Experts of a small language model.
Size: width 256, 91.9M parameters.
Below are experts of layer 7 (counted from 0) of a mixture-of-experts language model. Rows are named router (the router's row for the expert), gate (a neuron's input weights, with its number), up (a neuron's input weights, with its number) and show model dimensions 0-255. Each number is 200 + 40 x the weight over its row's rms, rounded and kept within 0 to 999.
After each expert's rows: a language model's description of what the expert responds to. This comes from a sample of Wikipedia text that the model never trained on.

# expert 18
router,184,212,175,156,230,173,202,145,205,223,160,197,244,174,118,195,214,261,202,194,141,123,225,222,242,205,237,239,259,257,257,300,166,236,130,229,240,231,207,237,263,241,205,155,209,166,225,217,220,230,192,297,263,182,174,217,158,149,181,179,145,159,175,162,253,220,202,277,212,251,189,197,237,143,172,221,181,165,251,219,162,172,176,194,223,246,182,249,253,198,163,188,183,188,221,208,176,229,77,250,192,206,150,145,139,238,177,187,199,186,208,218,330,223,198,203,228,212,216,131,179,220,214,190,169,263,145,215,147,180,182,233,231,129,222,194,205,234,118,211,184,143,231,318,152,229,220,253,145,181,144,227,185,254,161,185,141,222,204,236,140,179,245,238,190,221,220,190,108,226,231,137,237,214,187,120,151,213,225,156,191,225,179,216,170,195,199,194,209,162,136,188,203,154,171,244,143,201,175,225,247,196,160,206,202,239,229,236,213,199,181,174,184,140,225,220,155,165,249,266,226,230,187,189,204,278,263,274,156,200,167,203,271,194,156,131,138,179,180,190,245,205,247,218,238,111,203,234,195,193,133,262,197,253,228,188
gate0,143,221,216,228,182,188,160,197,216,221,165,191,228,203,240,246,131,187,212,148,197,174,207,287,253,242,265,221,219,154,281,234,166,283,188,219,287,181,234,146,264,204,235,206,159,181,203,210,235,174,129,148,212,230,190,247,214,232,216,199,154,200,195,169,196,170,193,146,233,244,210,228,118,179,247,160,159,155,278,201,183,120,183,262,191,202,159,112,73,137,155,143,183,267,129,183,243,245,220,184,217,227,221,245,215,182,169,256,216,188,193,242,144,186,219,180,168,163,199,169,186,166,195,131,236,222,233,226,180,173,219,275,243,175,225,201,166,217,176,200,215,227,216,147,205,178,199,232,171,225,136,195,284,173,167,167,156,250,240,157,209,156,179,161,188,188,237,164,184,141,219,183,240,115,214,179,208,215,159,209,182,238,253,191,201,171,229,188,191,239,209,271,216,213,214,210,230,191,176,299,194,107,242,211,181,165,170,246,208,247,115,290,104,196,259,190,267,223,194,195,237,194,243,216,176,145,238,175,208,197,154,216,244,236,169,165,259,254,236,135,250,148,235,170,149,209,213,237,160,204,172,171,267,200,148,112
up0,215,247,191,134,203,166,257,185,152,190,184,178,260,169,219,145,198,179,167,245,214,207,148,174,222,209,135,199,190,207,173,196,211,119,261,164,226,266,162,186,173,182,174,160,166,202,224,242,178,220,283,168,247,192,253,235,176,183,160,193,256,205,176,244,243,249,106,204,258,213,206,157,203,207,185,182,258,197,165,177,162,161,205,178,191,141,223,174,246,237,182,191,179,76,229,168,217,162,143,154,243,207,160,130,212,291,183,161,149,169,110,201,218,351,186,163,203,141,243,227,239,221,108,238,204,160,166,127,211,203,185,188,179,222,183,245,193,227,193,269,224,179,189,239,185,197,241,174,194,271,215,209,242,217,194,182,175,199,194,205,226,207,244,147,180,136,194,261,218,264,127,261,144,208,171,267,219,247,220,149,159,220,207,176,169,207,202,186,204,211,174,174,199,212,241,218,188,130,260,228,242,243,233,250,219,252,170,214,161,154,293,171,189,260,199,217,232,106,196,210,265,193,170,219,241,222,194,178,129,180,162,156,176,165,226,195,154,125,218,257,84,292,200,222,224,167,201,166,245,226,205,205,192,147,237,229
Description: Scientific word-piece stems. Word pieces inside technical chemistry, biology and physics terms, such as elect-rom-agnetic, lysos-om-al, Micro-fl-uidic, acid, receptor.

# expert 52
router,174,193,207,119,183,242,181,190,262,186,232,195,249,156,148,212,191,160,234,150,227,174,188,159,176,227,278,236,212,195,194,236,181,238,197,212,218,210,158,202,240,268,171,140,251,152,186,183,137,172,135,298,151,186,207,175,241,249,164,215,174,193,192,144,275,135,310,170,270,232,238,180,163,211,225,258,152,183,189,280,151,232,179,212,154,241,187,162,247,157,176,183,204,191,185,179,110,173,152,245,241,208,202,213,232,232,147,142,145,138,235,232,277,199,202,169,211,243,249,194,198,231,225,222,186,243,185,233,187,187,160,241,73,147,174,225,142,166,125,231,126,149,232,280,149,229,197,236,120,315,201,113,205,191,150,173,213,136,251,198,210,177,246,172,203,204,189,181,184,162,204,152,154,187,207,227,209,212,262,163,209,227,233,205,181,197,127,205,195,143,223,197,261,259,180,255,173,193,136,192,125,189,222,182,191,191,212,214,182,252,180,161,141,184,214,180,181,183,219,218,223,236,215,258,262,263,216,242,183,246,191,139,170,169,153,130,185,186,166,259,187,228,218,257,192,174,191,225,189,265,174,244,169,164,186,149
gate0,181,171,250,180,112,158,159,176,235,226,221,205,249,180,219,177,143,240,255,218,243,204,217,199,243,94,167,193,218,221,186,184,243,165,205,202,153,243,243,208,190,146,115,259,205,254,197,205,219,179,124,210,216,211,193,140,246,191,275,219,205,177,202,172,206,215,172,208,211,243,226,214,274,170,252,214,240,254,212,191,174,197,196,173,216,204,209,203,232,241,200,183,176,245,231,136,247,230,125,242,240,199,113,234,216,208,278,214,226,166,245,285,219,212,155,188,220,139,204,233,216,139,144,149,226,198,271,216,241,90,171,268,169,161,155,186,199,174,185,234,136,155,208,184,187,243,185,187,215,249,124,205,201,199,193,109,129,198,223,225,196,179,136,214,240,116,176,249,202,235,169,169,215,214,186,117,192,231,177,239,203,226,183,203,177,111,230,226,178,155,271,209,216,231,210,338,203,204,194,197,183,200,166,194,186,157,175,198,108,234,191,261,164,190,273,98,192,220,221,250,137,271,205,188,113,218,193,153,180,221,215,159,161,179,273,219,152,174,194,186,323,201,221,169,229,193,175,231,177,206,237,201,195,149,218,166
up0,221,255,153,208,203,173,217,184,135,203,158,174,285,210,168,214,248,148,238,184,172,213,181,255,199,261,249,247,131,211,222,238,256,236,219,213,188,84,230,200,147,252,211,172,207,167,184,206,274,173,189,183,214,148,137,216,130,163,152,123,253,203,212,174,157,200,178,202,223,197,164,181,167,252,198,205,191,143,222,262,202,211,230,265,249,134,218,159,164,288,148,214,261,213,232,219,165,189,207,136,161,185,263,166,187,229,195,226,235,181,185,150,194,285,174,228,137,192,93,164,161,207,217,150,195,199,234,197,214,206,213,197,232,197,254,179,204,195,257,232,280,210,196,187,184,201,249,242,181,152,195,198,213,260,201,170,180,125,178,135,237,130,196,163,191,185,162,187,173,211,223,147,265,173,136,256,241,157,197,145,203,163,179,222,163,186,214,151,176,157,145,186,200,236,208,178,252,232,181,177,265,326,256,164,119,219,208,244,295,184,216,167,213,245,188,236,199,137,203,145,195,221,240,201,278,187,238,226,175,112,164,208,160,227,158,176,275,200,191,266,231,247,118,241,231,199,168,183,209,247,173,169,255,258,229,164
Description: Species names and biology. Word pieces of Latin species epithets and animal or plant terms in taxonomy articles, such as g-ordoni, p-achyphyllum, moth, fish.

# expert 31
router,212,235,181,173,229,228,225,250,210,167,210,193,260,248,271,222,202,207,208,239,215,195,202,173,195,150,233,188,212,198,236,203,108,229,211,117,251,200,218,140,166,221,142,203,267,289,186,216,175,252,150,273,242,181,207,224,109,205,184,237,256,227,129,162,204,134,197,155,121,166,187,181,188,160,173,175,144,182,234,248,216,93,148,211,210,186,239,167,299,274,175,133,182,158,179,205,182,188,175,248,272,210,183,186,182,237,228,195,198,268,218,187,254,238,179,200,124,189,238,230,161,248,123,160,216,204,167,238,238,152,215,207,209,135,201,230,213,195,207,257,168,177,243,146,149,123,198,193,198,230,152,135,181,178,214,191,214,185,215,223,166,248,141,202,201,126,226,201,142,203,207,150,231,132,195,229,183,176,169,142,267,174,190,204,266,91,236,226,154,214,175,97,165,189,175,251,242,165,207,247,137,181,258,251,245,168,258,247,196,166,172,272,199,202,160,208,155,216,236,241,246,214,167,178,230,180,232,206,179,276,179,197,232,218,152,208,167,245,261,179,270,170,261,193,176,155,191,205,264,211,145,235,240,242,169,170
gate0,218,237,205,259,173,178,221,220,184,252,159,263,236,211,199,229,203,221,194,181,218,308,268,216,213,178,212,205,194,179,191,150,251,190,97,283,190,225,192,210,204,177,121,249,198,235,160,189,147,170,147,229,229,156,192,174,170,164,250,153,203,235,198,113,174,150,209,180,185,208,198,217,135,151,244,164,196,157,156,178,211,212,204,208,166,166,185,184,176,181,201,257,229,234,159,166,163,243,234,200,242,191,225,213,206,222,120,199,174,249,194,213,167,178,199,195,262,175,236,237,124,225,221,221,268,203,198,168,214,193,177,190,188,99,130,204,248,238,224,287,161,166,242,229,247,175,201,182,252,138,225,220,230,140,226,194,209,234,186,215,241,187,176,142,255,216,294,248,186,128,154,163,190,197,233,195,123,230,134,198,223,146,134,95,233,226,297,212,147,240,134,153,203,144,274,265,214,174,206,218,155,81,215,221,146,149,278,264,244,186,220,187,224,197,249,259,204,200,203,158,253,188,233,213,148,171,156,171,245,188,196,119,180,184,188,208,218,185,181,246,229,189,230,242,226,267,253,251,125,216,252,252,196,220,221,203
up0,174,191,194,128,201,239,211,252,255,226,239,232,206,237,231,250,204,178,168,144,221,196,255,237,121,145,155,255,137,195,217,193,232,226,215,189,151,298,203,210,82,229,185,185,243,209,164,243,200,150,159,183,171,163,216,239,200,221,234,120,255,238,116,158,174,224,230,245,191,146,200,112,264,300,243,216,192,180,270,137,133,226,247,179,201,218,188,214,190,182,123,183,270,232,206,213,181,204,231,295,207,243,229,211,146,171,220,224,235,158,189,246,214,244,262,142,219,149,218,189,218,237,212,206,268,148,233,167,310,171,224,206,207,179,152,269,209,201,166,178,210,263,220,153,222,199,145,210,253,143,201,184,260,164,156,185,229,140,157,155,266,196,208,202,127,188,258,133,185,200,222,169,257,244,178,178,217,209,158,241,156,189,219,184,184,214,207,259,152,253,163,171,164,127,217,202,227,248,167,207,203,224,183,189,234,147,221,199,213,207,195,133,196,150,249,200,177,148,239,186,209,209,217,168,208,133,178,225,265,166,183,196,182,129,281,249,229,267,203,170,235,148,208,151,136,225,278,152,161,195,211,234,218,167,195,204
Description: Latinate word stems. Early pieces of Latin-derived words after prefixes like un, de, in, such as exp, conf, acc, ac in deacon, unacceptable.

# expert 6
router,244,201,167,220,264,253,276,140,128,252,180,229,225,164,252,208,192,235,220,171,152,264,155,278,204,239,156,168,198,210,254,159,195,181,217,155,212,203,204,246,179,155,179,192,212,240,227,215,258,216,232,148,198,217,204,145,199,224,193,268,273,269,169,145,157,163,182,231,121,214,158,151,163,221,236,236,172,136,188,199,244,256,235,186,216,282,215,219,181,217,101,213,231,238,217,199,200,201,234,185,238,160,140,230,184,222,207,202,231,220,178,151,146,151,147,205,181,185,130,225,216,241,266,199,112,201,166,162,174,251,202,212,242,133,221,195,229,270,232,194,209,129,190,230,202,245,147,190,208,229,181,242,185,220,195,239,217,155,174,246,216,209,213,178,218,237,193,169,162,199,116,220,136,262,226,134,225,197,227,245,129,261,194,218,241,285,241,87,186,169,237,205,178,160,211,291,242,213,162,166,269,222,187,208,169,196,260,164,141,246,135,214,186,134,184,192,169,195,252,160,160,108,163,138,130,120,213,227,199,187,198,224,221,144,141,139,143,175,221,179,132,265,224,212,169,241,234,186,198,223,178,195,196,149,172,239
gate0,150,226,198,159,223,247,113,285,156,229,276,215,225,254,170,116,274,248,126,198,205,230,246,240,231,198,179,210,218,203,244,203,170,207,206,235,255,209,172,78,152,215,220,304,221,197,212,147,113,108,166,199,213,180,201,108,165,236,185,236,223,209,205,235,159,202,228,206,242,219,224,233,153,208,186,177,188,238,167,196,167,160,251,215,170,163,221,203,144,255,183,183,142,166,209,229,160,254,168,182,209,224,186,129,134,189,232,174,277,240,131,154,124,183,170,195,205,271,148,188,267,192,183,234,195,255,124,245,168,240,219,183,267,221,215,190,242,142,231,195,183,199,181,169,225,216,222,228,247,195,188,170,216,221,145,164,173,222,242,272,247,171,180,214,183,249,235,218,99,198,228,252,219,187,266,215,193,196,252,185,131,264,226,212,129,262,177,221,211,212,195,269,221,241,194,164,197,165,223,195,184,213,250,133,238,185,175,223,240,216,223,172,253,143,265,193,194,240,191,182,171,253,213,225,234,260,155,240,156,165,225,170,236,148,255,133,222,255,182,149,223,188,152,145,214,235,165,110,200,165,220,225,163,149,196,219
up0,194,150,149,172,189,151,243,237,245,246,134,192,194,215,218,248,188,249,210,125,223,215,208,202,183,179,193,171,225,220,133,275,240,162,235,163,252,212,264,229,187,192,178,293,195,171,173,299,245,202,240,148,183,277,180,177,218,148,181,154,235,179,238,235,217,198,187,242,172,163,182,188,169,124,156,184,188,177,230,265,233,242,125,196,150,170,221,147,246,118,234,207,171,148,217,213,279,245,201,147,223,184,212,175,216,165,212,217,118,224,226,168,88,193,242,183,207,196,173,171,235,200,222,229,275,210,167,175,183,205,156,249,224,243,180,147,143,270,258,209,175,323,202,163,207,151,283,190,189,169,205,188,173,213,215,231,177,242,114,154,220,184,263,150,186,159,215,227,212,240,218,201,199,290,146,180,194,195,161,278,154,199,178,231,202,188,174,220,225,158,208,168,138,170,245,184,156,204,197,183,139,217,244,178,235,204,147,197,181,148,198,231,134,187,157,172,229,229,226,199,209,166,276,221,182,151,200,242,258,203,265,168,192,194,223,167,241,214,232,92,214,230,130,207,197,218,199,243,178,224,262,287,219,152,300,161
Description: Closing brackets and delimiters. Closing parentheses, quotes, dollar signs and table pipes ending a phrase or math expression, such as Twice), $V$, (RUS).

# expert 59
router,212,173,212,216,195,209,189,177,288,199,223,159,147,229,241,245,190,270,215,212,206,185,181,221,182,139,166,246,234,221,242,177,187,215,239,222,187,74,224,177,192,166,220,229,179,232,254,226,191,186,247,215,215,141,236,152,192,204,112,154,212,256,244,184,157,155,196,285,259,188,192,196,237,177,198,211,149,160,229,210,220,256,168,159,236,173,173,267,194,207,143,192,231,214,242,176,250,162,177,310,179,209,227,236,122,181,181,140,283,213,180,196,245,184,188,161,235,316,159,228,161,139,139,142,236,246,223,256,170,183,218,150,117,156,209,303,251,144,192,187,140,237,216,233,195,223,185,229,80,251,259,205,193,225,176,152,144,157,172,162,170,165,148,225,190,217,150,116,182,202,244,188,169,215,181,180,232,181,174,160,217,185,194,223,159,218,199,197,224,223,219,197,261,159,163,214,199,126,192,176,227,259,196,172,231,225,257,206,157,252,234,177,154,189,209,176,225,159,224,181,149,221,155,182,169,203,294,206,171,242,199,97,251,139,211,212,189,172,275,231,264,217,218,207,207,228,237,179,183,105,171,155,276,182,189,201
gate0,149,199,181,207,264,198,222,100,192,207,303,162,193,127,168,164,146,215,197,235,151,187,164,181,241,247,227,192,209,235,246,168,244,246,221,163,158,171,208,189,218,177,316,81,177,244,189,181,113,196,204,142,150,191,201,192,212,120,204,218,251,168,165,228,163,170,216,231,229,199,185,270,141,109,247,223,138,180,249,216,186,152,180,166,242,198,249,200,245,146,280,177,161,211,203,199,236,242,260,219,174,282,174,222,220,227,223,168,211,136,186,239,171,150,226,216,223,199,194,215,232,117,179,211,247,240,122,240,188,216,180,182,255,204,202,256,114,192,171,244,174,180,225,178,177,241,251,178,118,150,220,232,248,206,196,233,132,212,152,236,197,170,201,195,223,224,201,207,195,237,170,177,262,207,187,149,130,207,258,192,187,252,202,244,195,212,128,221,211,207,195,252,183,202,273,207,244,205,162,182,218,164,118,246,226,211,183,184,226,268,207,127,214,74,195,171,153,218,249,166,166,155,228,259,285,197,254,227,230,237,219,151,197,223,206,135,237,224,137,206,181,222,268,200,189,164,233,254,192,164,224,169,222,174,217,182
up0,210,245,180,202,182,183,261,190,217,170,245,196,231,232,255,223,220,117,209,159,236,206,223,183,209,188,248,242,160,235,173,197,186,191,195,198,124,120,222,187,180,228,209,248,156,183,223,274,219,164,225,218,199,168,219,221,148,161,165,158,227,182,212,293,192,155,233,196,185,208,307,236,156,230,176,224,213,264,243,160,153,231,195,174,192,199,205,167,145,199,205,144,191,260,115,194,135,167,233,292,303,191,125,203,159,267,162,166,256,195,187,145,285,224,198,164,217,187,290,204,204,188,81,188,246,157,186,260,186,186,194,228,215,250,187,234,228,242,225,273,216,185,169,160,211,119,266,139,168,256,248,244,212,130,169,216,115,191,168,144,177,172,209,183,158,197,159,152,181,270,202,91,129,156,222,201,244,211,157,158,230,133,195,215,173,256,204,178,208,244,175,213,234,175,227,241,199,147,253,141,235,228,204,164,199,123,226,199,261,151,220,232,197,167,198,225,157,216,231,213,193,255,219,238,217,204,214,233,216,206,201,189,261,138,145,154,196,260,233,158,260,266,213,206,202,200,239,176,194,204,229,133,123,193,207,226
Description: Digits in coordinates, tables. Single digits inside numbers, especially coordinates, ISBNs, elevations and table figures, such as 51.65139°N, 29°12′51.78″, 3,418 m (11,214 ft).

# expert 17
router,129,141,219,223,239,167,210,238,163,188,192,210,291,210,190,127,170,260,215,250,245,205,209,251,230,186,214,256,219,232,279,219,167,184,149,228,197,209,210,183,175,197,213,191,251,157,189,212,188,229,218,294,258,138,276,218,242,188,249,224,244,191,157,215,221,216,173,239,227,186,167,224,257,248,204,188,182,167,219,192,180,190,211,229,269,191,210,256,111,188,120,234,213,188,218,158,186,219,134,205,202,215,244,130,115,204,191,167,246,173,189,173,212,236,173,181,212,196,163,223,217,216,249,169,178,162,245,217,191,191,224,236,214,137,214,217,217,290,195,215,126,192,287,199,195,227,232,241,170,202,175,249,189,127,141,149,170,238,277,168,216,113,204,205,246,222,191,185,129,225,202,223,222,211,130,250,181,236,178,256,185,192,164,228,136,222,127,229,238,182,190,259,218,201,147,244,77,134,216,168,186,232,218,240,230,224,211,179,228,248,158,156,139,218,156,261,129,157,231,132,176,225,171,174,190,177,288,168,205,186,276,212,230,134,184,142,180,180,198,199,248,230,236,150,215,265,147,208,252,136,246,243,257,255,289,154
gate0,149,225,216,199,261,252,132,198,236,191,174,211,190,177,193,205,254,292,229,216,209,206,232,133,194,249,193,244,170,248,214,224,169,225,195,195,101,226,256,232,92,264,125,204,285,138,219,206,182,154,160,183,220,183,218,175,199,179,126,157,262,156,192,170,148,208,244,192,162,290,256,165,220,180,176,149,194,193,170,171,141,140,215,206,234,199,219,201,211,269,169,166,178,191,209,202,250,169,195,156,191,309,186,205,171,220,228,208,235,189,228,139,259,162,184,175,186,171,231,198,122,228,225,132,147,224,221,220,231,222,161,139,214,210,190,189,208,216,226,134,214,227,262,232,301,252,255,271,225,156,238,194,173,206,173,146,277,260,209,269,212,216,200,223,184,226,201,139,145,242,194,112,231,191,172,144,172,222,176,245,191,168,228,227,177,238,160,201,183,214,152,156,190,201,189,163,216,226,181,148,164,301,227,191,181,241,195,177,252,197,129,228,224,199,196,227,243,176,208,151,164,141,210,176,143,227,206,268,256,265,258,187,214,145,226,245,253,196,214,201,229,216,145,63,170,271,175,179,198,170,180,169,232,171,195,157
up0,233,218,147,174,304,182,157,246,171,228,220,157,246,203,261,164,143,267,217,300,193,197,180,154,205,203,239,201,257,231,209,137,223,163,210,151,240,168,170,150,226,190,142,197,246,160,208,171,180,165,152,143,221,167,207,172,181,199,187,220,263,224,244,238,231,175,195,171,164,208,219,208,197,175,179,216,177,235,233,199,308,157,199,153,249,200,213,246,195,230,213,124,188,127,215,219,126,206,150,179,169,215,179,163,167,174,277,155,201,210,199,126,211,253,195,255,153,206,255,247,172,201,170,197,136,164,202,236,165,136,300,244,160,210,171,187,192,260,193,139,225,152,295,214,268,253,200,261,250,125,188,254,175,127,198,217,161,147,165,295,212,228,120,234,217,196,207,211,197,198,89,217,296,203,252,183,224,189,269,232,184,175,157,210,243,183,193,237,234,206,185,202,248,180,241,181,202,221,204,254,213,204,242,217,214,225,203,196,213,186,141,176,157,267,126,168,146,233,222,184,275,188,210,220,160,188,213,208,190,217,182,263,208,206,156,217,197,61,151,141,187,222,261,159,202,178,236,230,205,179,169,222,185,224,137,226
Description: Infobox codes, coordinates. Slashes, brackets, letters and symbols inside identifiers, URLs, chemical keys and coordinate units in infobox fields, such as IUPHAR/BPS, °W, TYO.

# expert 37
router,193,258,223,217,183,202,192,176,121,214,237,161,233,226,240,205,121,190,181,175,200,231,238,161,160,209,114,177,193,246,281,205,218,246,241,153,231,265,236,155,187,144,138,164,165,223,238,122,190,198,186,138,162,224,226,131,188,185,200,126,138,251,183,168,217,172,201,180,135,147,190,185,202,170,276,178,237,264,246,240,240,233,216,198,257,129,232,210,157,151,215,186,158,255,230,218,184,236,241,215,192,227,98,167,164,176,220,205,228,210,165,260,150,140,209,264,167,173,224,205,184,251,149,173,176,236,187,163,186,215,131,204,255,190,167,225,167,179,259,183,269,209,289,173,160,210,201,152,188,254,174,151,150,94,249,193,221,152,236,202,248,268,208,164,235,202,167,168,156,245,163,214,162,185,188,162,202,211,156,207,166,182,209,219,234,182,161,196,182,226,189,204,180,224,279,212,247,248,182,203,139,264,178,72,162,192,171,158,244,196,149,162,154,167,237,202,240,199,239,105,189,150,206,212,293,162,198,252,157,254,258,151,154,170,200,161,217,172,209,229,145,224,247,188,223,256,198,126,180,230,237,197,219,241,256,251
gate0,225,259,224,223,250,232,125,217,199,211,191,187,155,172,180,129,196,189,261,152,315,188,208,225,166,211,287,176,147,243,125,247,205,217,240,268,208,168,213,261,210,240,242,221,146,190,176,257,206,191,189,190,238,208,122,210,160,191,203,216,231,170,206,231,209,192,196,242,170,196,157,199,174,181,129,196,219,194,174,253,201,178,223,173,253,194,170,176,190,263,262,186,161,198,160,195,133,114,158,212,159,148,244,223,199,189,185,132,289,141,124,253,163,203,236,232,217,208,177,229,188,224,171,226,200,214,171,192,170,242,182,173,124,225,186,186,164,209,130,143,212,142,202,218,206,198,263,220,231,206,163,231,230,283,279,187,205,238,223,188,212,120,220,119,219,254,221,184,137,239,159,147,220,208,215,159,213,184,178,213,68,214,246,233,247,195,193,217,187,122,203,271,300,246,190,223,220,193,128,195,183,171,220,185,242,156,230,156,144,190,117,150,208,245,234,257,223,199,142,220,232,172,213,219,207,280,231,256,189,226,279,236,189,222,145,252,256,285,182,184,234,226,119,171,187,166,157,169,153,241,195,199,211,219,248,200
up0,270,175,190,194,215,191,201,159,209,263,155,170,162,253,144,169,220,229,122,265,178,238,182,197,138,228,239,209,251,300,175,246,187,118,179,150,146,194,267,241,158,250,208,234,168,199,223,210,224,219,219,222,179,260,151,212,212,132,246,151,197,201,193,213,187,157,247,233,200,157,263,253,198,250,217,200,123,105,216,152,211,147,215,171,157,195,215,238,163,138,191,232,256,185,249,226,263,283,237,191,239,229,117,171,139,218,179,153,219,242,195,194,226,177,199,157,169,215,145,126,254,135,164,146,164,192,291,202,257,310,220,171,224,208,219,190,216,209,255,199,180,163,172,261,255,221,169,170,163,238,226,165,169,169,160,206,209,225,122,183,206,248,196,195,244,251,162,212,191,155,232,238,278,191,208,238,197,185,262,266,161,260,203,207,173,125,227,181,134,223,289,140,195,137,203,208,158,147,182,193,238,215,169,146,126,245,180,234,203,223,235,199,232,154,210,252,202,202,183,157,143,238,248,204,165,239,157,175,268,174,178,204,207,183,224,168,208,238,159,247,232,152,235,163,238,184,174,146,252,171,191,222,243,230,142,241
Description: Table header pipes. Pipe separators in table headers and |---| divider rows of discographies, filmographies and election tables, such as Title | Role, Pos | Team.

# expert 9
router,182,266,278,198,247,167,230,213,190,251,226,196,199,211,141,220,148,219,148,237,79,217,212,170,218,266,148,201,213,107,220,168,192,226,183,138,115,163,208,206,186,225,182,190,176,173,192,252,153,251,212,186,185,206,305,161,254,165,245,141,234,119,314,181,180,152,228,201,287,209,169,234,180,161,236,224,209,170,149,199,193,222,163,214,242,199,246,259,253,169,253,185,222,136,229,162,142,215,262,173,175,232,258,258,251,142,250,203,217,152,261,200,162,199,148,213,127,219,186,215,181,166,191,191,121,174,165,226,214,187,227,135,198,140,167,151,189,157,204,176,255,161,176,239,162,161,185,180,134,162,168,251,175,178,279,171,182,255,266,215,173,248,264,208,216,203,243,149,229,177,214,233,224,255,216,183,244,234,187,163,241,218,189,194,213,173,179,205,211,198,268,233,211,219,215,144,224,171,158,180,234,150,120,212,209,237,216,194,252,187,197,108,181,281,169,172,152,182,210,153,246,169,257,204,198,240,151,120,174,124,215,202,165,197,179,204,186,131,126,248,219,181,213,135,215,163,255,225,212,192,254,231,239,214,193,170
gate0,215,252,277,138,164,166,169,173,234,214,230,202,254,173,248,211,239,251,174,247,124,115,171,206,302,190,231,237,250,178,196,146,159,192,238,222,256,224,131,167,216,234,217,217,229,217,227,163,180,190,173,215,161,197,232,164,223,195,187,186,198,194,128,213,183,234,167,141,134,232,201,223,260,243,190,232,182,196,164,187,223,187,185,182,118,141,197,189,213,185,126,176,179,218,185,263,201,288,153,212,162,237,127,225,246,239,95,189,186,252,160,226,237,227,288,231,172,177,211,230,175,185,192,164,333,183,121,204,253,150,224,205,272,203,155,222,289,191,171,239,221,252,136,172,181,188,139,230,217,199,206,129,178,133,174,205,211,185,196,178,207,211,161,246,203,214,251,118,225,281,171,174,191,195,229,206,208,208,161,165,186,165,165,182,250,158,240,209,210,178,152,136,160,170,253,129,221,184,282,199,135,201,169,174,170,185,211,220,205,281,197,171,220,152,245,210,177,162,215,273,268,167,274,154,258,200,153,204,169,243,226,210,234,231,212,194,243,245,206,261,280,210,184,120,202,168,159,218,172,197,185,268,188,148,185,206
up0,282,235,261,265,224,192,295,184,212,179,224,171,227,147,270,209,233,139,139,233,199,220,226,144,154,160,231,215,154,182,194,163,282,187,162,133,205,202,163,200,230,234,192,200,181,176,189,248,171,195,200,217,164,202,211,248,265,222,270,258,226,138,195,158,191,135,151,164,194,138,180,162,271,268,161,186,177,223,217,215,178,140,209,221,179,223,160,207,241,225,214,184,174,187,229,223,207,231,223,239,203,192,208,203,218,213,140,231,194,125,215,157,218,221,226,187,200,172,154,214,116,232,225,185,195,173,127,181,217,269,201,178,167,223,163,218,248,258,212,199,220,242,224,174,248,157,224,166,205,196,119,212,148,147,211,205,157,235,142,166,252,246,184,203,154,224,215,142,207,260,175,204,223,172,130,166,247,226,218,175,191,223,220,256,230,183,170,215,157,176,178,89,237,246,193,191,198,234,175,222,238,135,236,260,177,117,165,176,296,175,151,141,130,197,244,191,151,196,205,186,207,225,105,212,234,222,157,180,184,156,265,272,341,259,223,246,164,245,135,280,260,175,199,183,248,185,275,189,218,176,198,268,183,243,248,202
Description: Table nationality codes. Country codes and position abbreviations in sports and results tables, such as ENG, ITA, CRO, FW, DF, plus nearby cell separators.

# expert 51
router,204,263,113,133,140,210,172,221,204,147,169,200,213,217,185,238,190,259,273,224,243,185,249,233,251,253,208,176,158,264,249,201,186,240,230,177,258,194,176,174,246,215,153,208,249,223,128,220,144,248,196,194,109,157,158,180,169,169,154,210,233,272,183,275,207,214,167,207,157,220,169,218,132,155,227,163,261,196,244,166,286,169,177,166,250,199,248,250,205,237,164,215,238,233,150,174,168,216,234,198,220,173,119,178,152,230,232,172,153,203,107,218,246,194,204,209,263,172,233,139,271,169,188,172,216,199,169,200,205,221,231,198,202,208,195,165,197,222,242,195,199,154,222,153,209,274,256,152,185,199,227,164,224,258,224,135,213,176,253,173,252,192,220,205,212,184,240,244,180,191,228,164,291,205,229,145,259,238,202,283,229,155,193,283,203,246,224,196,259,179,132,178,191,270,198,274,166,184,259,240,159,200,313,226,277,193,276,228,212,214,244,213,255,153,171,207,189,131,184,207,208,230,270,192,160,240,202,225,206,261,222,164,125,233,155,163,144,232,243,176,205,215,214,247,282,208,159,189,222,182,152,137,206,235,262,220
gate0,204,185,212,142,224,144,227,85,200,242,178,218,206,222,177,239,222,206,168,210,224,181,207,143,204,204,141,171,269,197,150,140,235,229,250,216,179,206,160,201,290,215,169,183,215,188,171,208,270,246,155,208,250,187,251,161,167,210,257,92,176,173,224,135,242,215,224,222,182,178,217,89,170,178,200,158,248,191,225,168,176,228,243,177,217,162,231,206,226,296,272,236,289,205,213,146,216,194,240,183,270,160,189,219,201,217,138,275,148,240,200,176,133,240,162,132,169,208,127,190,186,240,168,216,176,161,176,161,180,154,186,201,225,225,304,171,288,162,248,225,247,213,269,128,188,166,292,193,214,172,206,220,190,228,198,211,195,245,252,194,187,206,183,286,203,189,266,184,178,192,193,182,220,208,216,199,174,221,192,243,174,224,203,179,154,233,204,131,196,209,298,195,203,165,209,209,137,145,236,229,267,218,227,175,220,171,225,157,183,219,156,192,206,237,142,219,183,300,210,126,192,253,148,201,207,126,185,159,275,168,120,254,195,214,215,196,229,218,158,195,148,184,168,266,162,166,154,166,199,218,228,218,162,199,260,109
up0,191,218,242,170,230,211,179,147,192,156,195,240,138,214,201,223,174,241,229,206,243,190,215,278,227,159,193,249,217,121,182,248,288,170,156,213,95,154,146,147,250,224,173,146,198,191,204,232,214,183,189,252,231,203,257,165,144,207,238,207,232,218,211,179,228,172,191,222,165,134,195,212,146,198,248,218,125,223,228,187,198,230,205,209,200,193,208,293,180,221,277,231,212,223,178,225,172,180,167,208,232,184,160,238,216,151,209,305,249,184,221,255,184,120,132,201,168,293,178,184,172,286,192,240,202,189,163,173,183,297,165,158,155,209,232,204,216,144,177,180,187,97,200,217,132,164,183,200,133,155,161,201,265,136,153,258,207,249,234,225,197,219,223,209,147,158,185,167,148,226,236,262,200,212,173,164,246,160,187,277,118,231,251,180,178,248,247,164,148,158,289,134,215,152,225,144,235,192,174,183,158,231,162,221,253,224,281,186,166,209,187,142,186,203,157,211,101,244,228,153,193,222,199,257,126,230,204,174,172,216,158,227,168,246,182,237,220,199,215,214,295,239,210,253,227,196,190,187,224,220,206,173,173,237,251,130
Description: Institution name pieces. Pieces inside names of organizations, academies and regions, such as Sciences, Commission, Corps, Technology, Car·ni·ola, Forest·ry.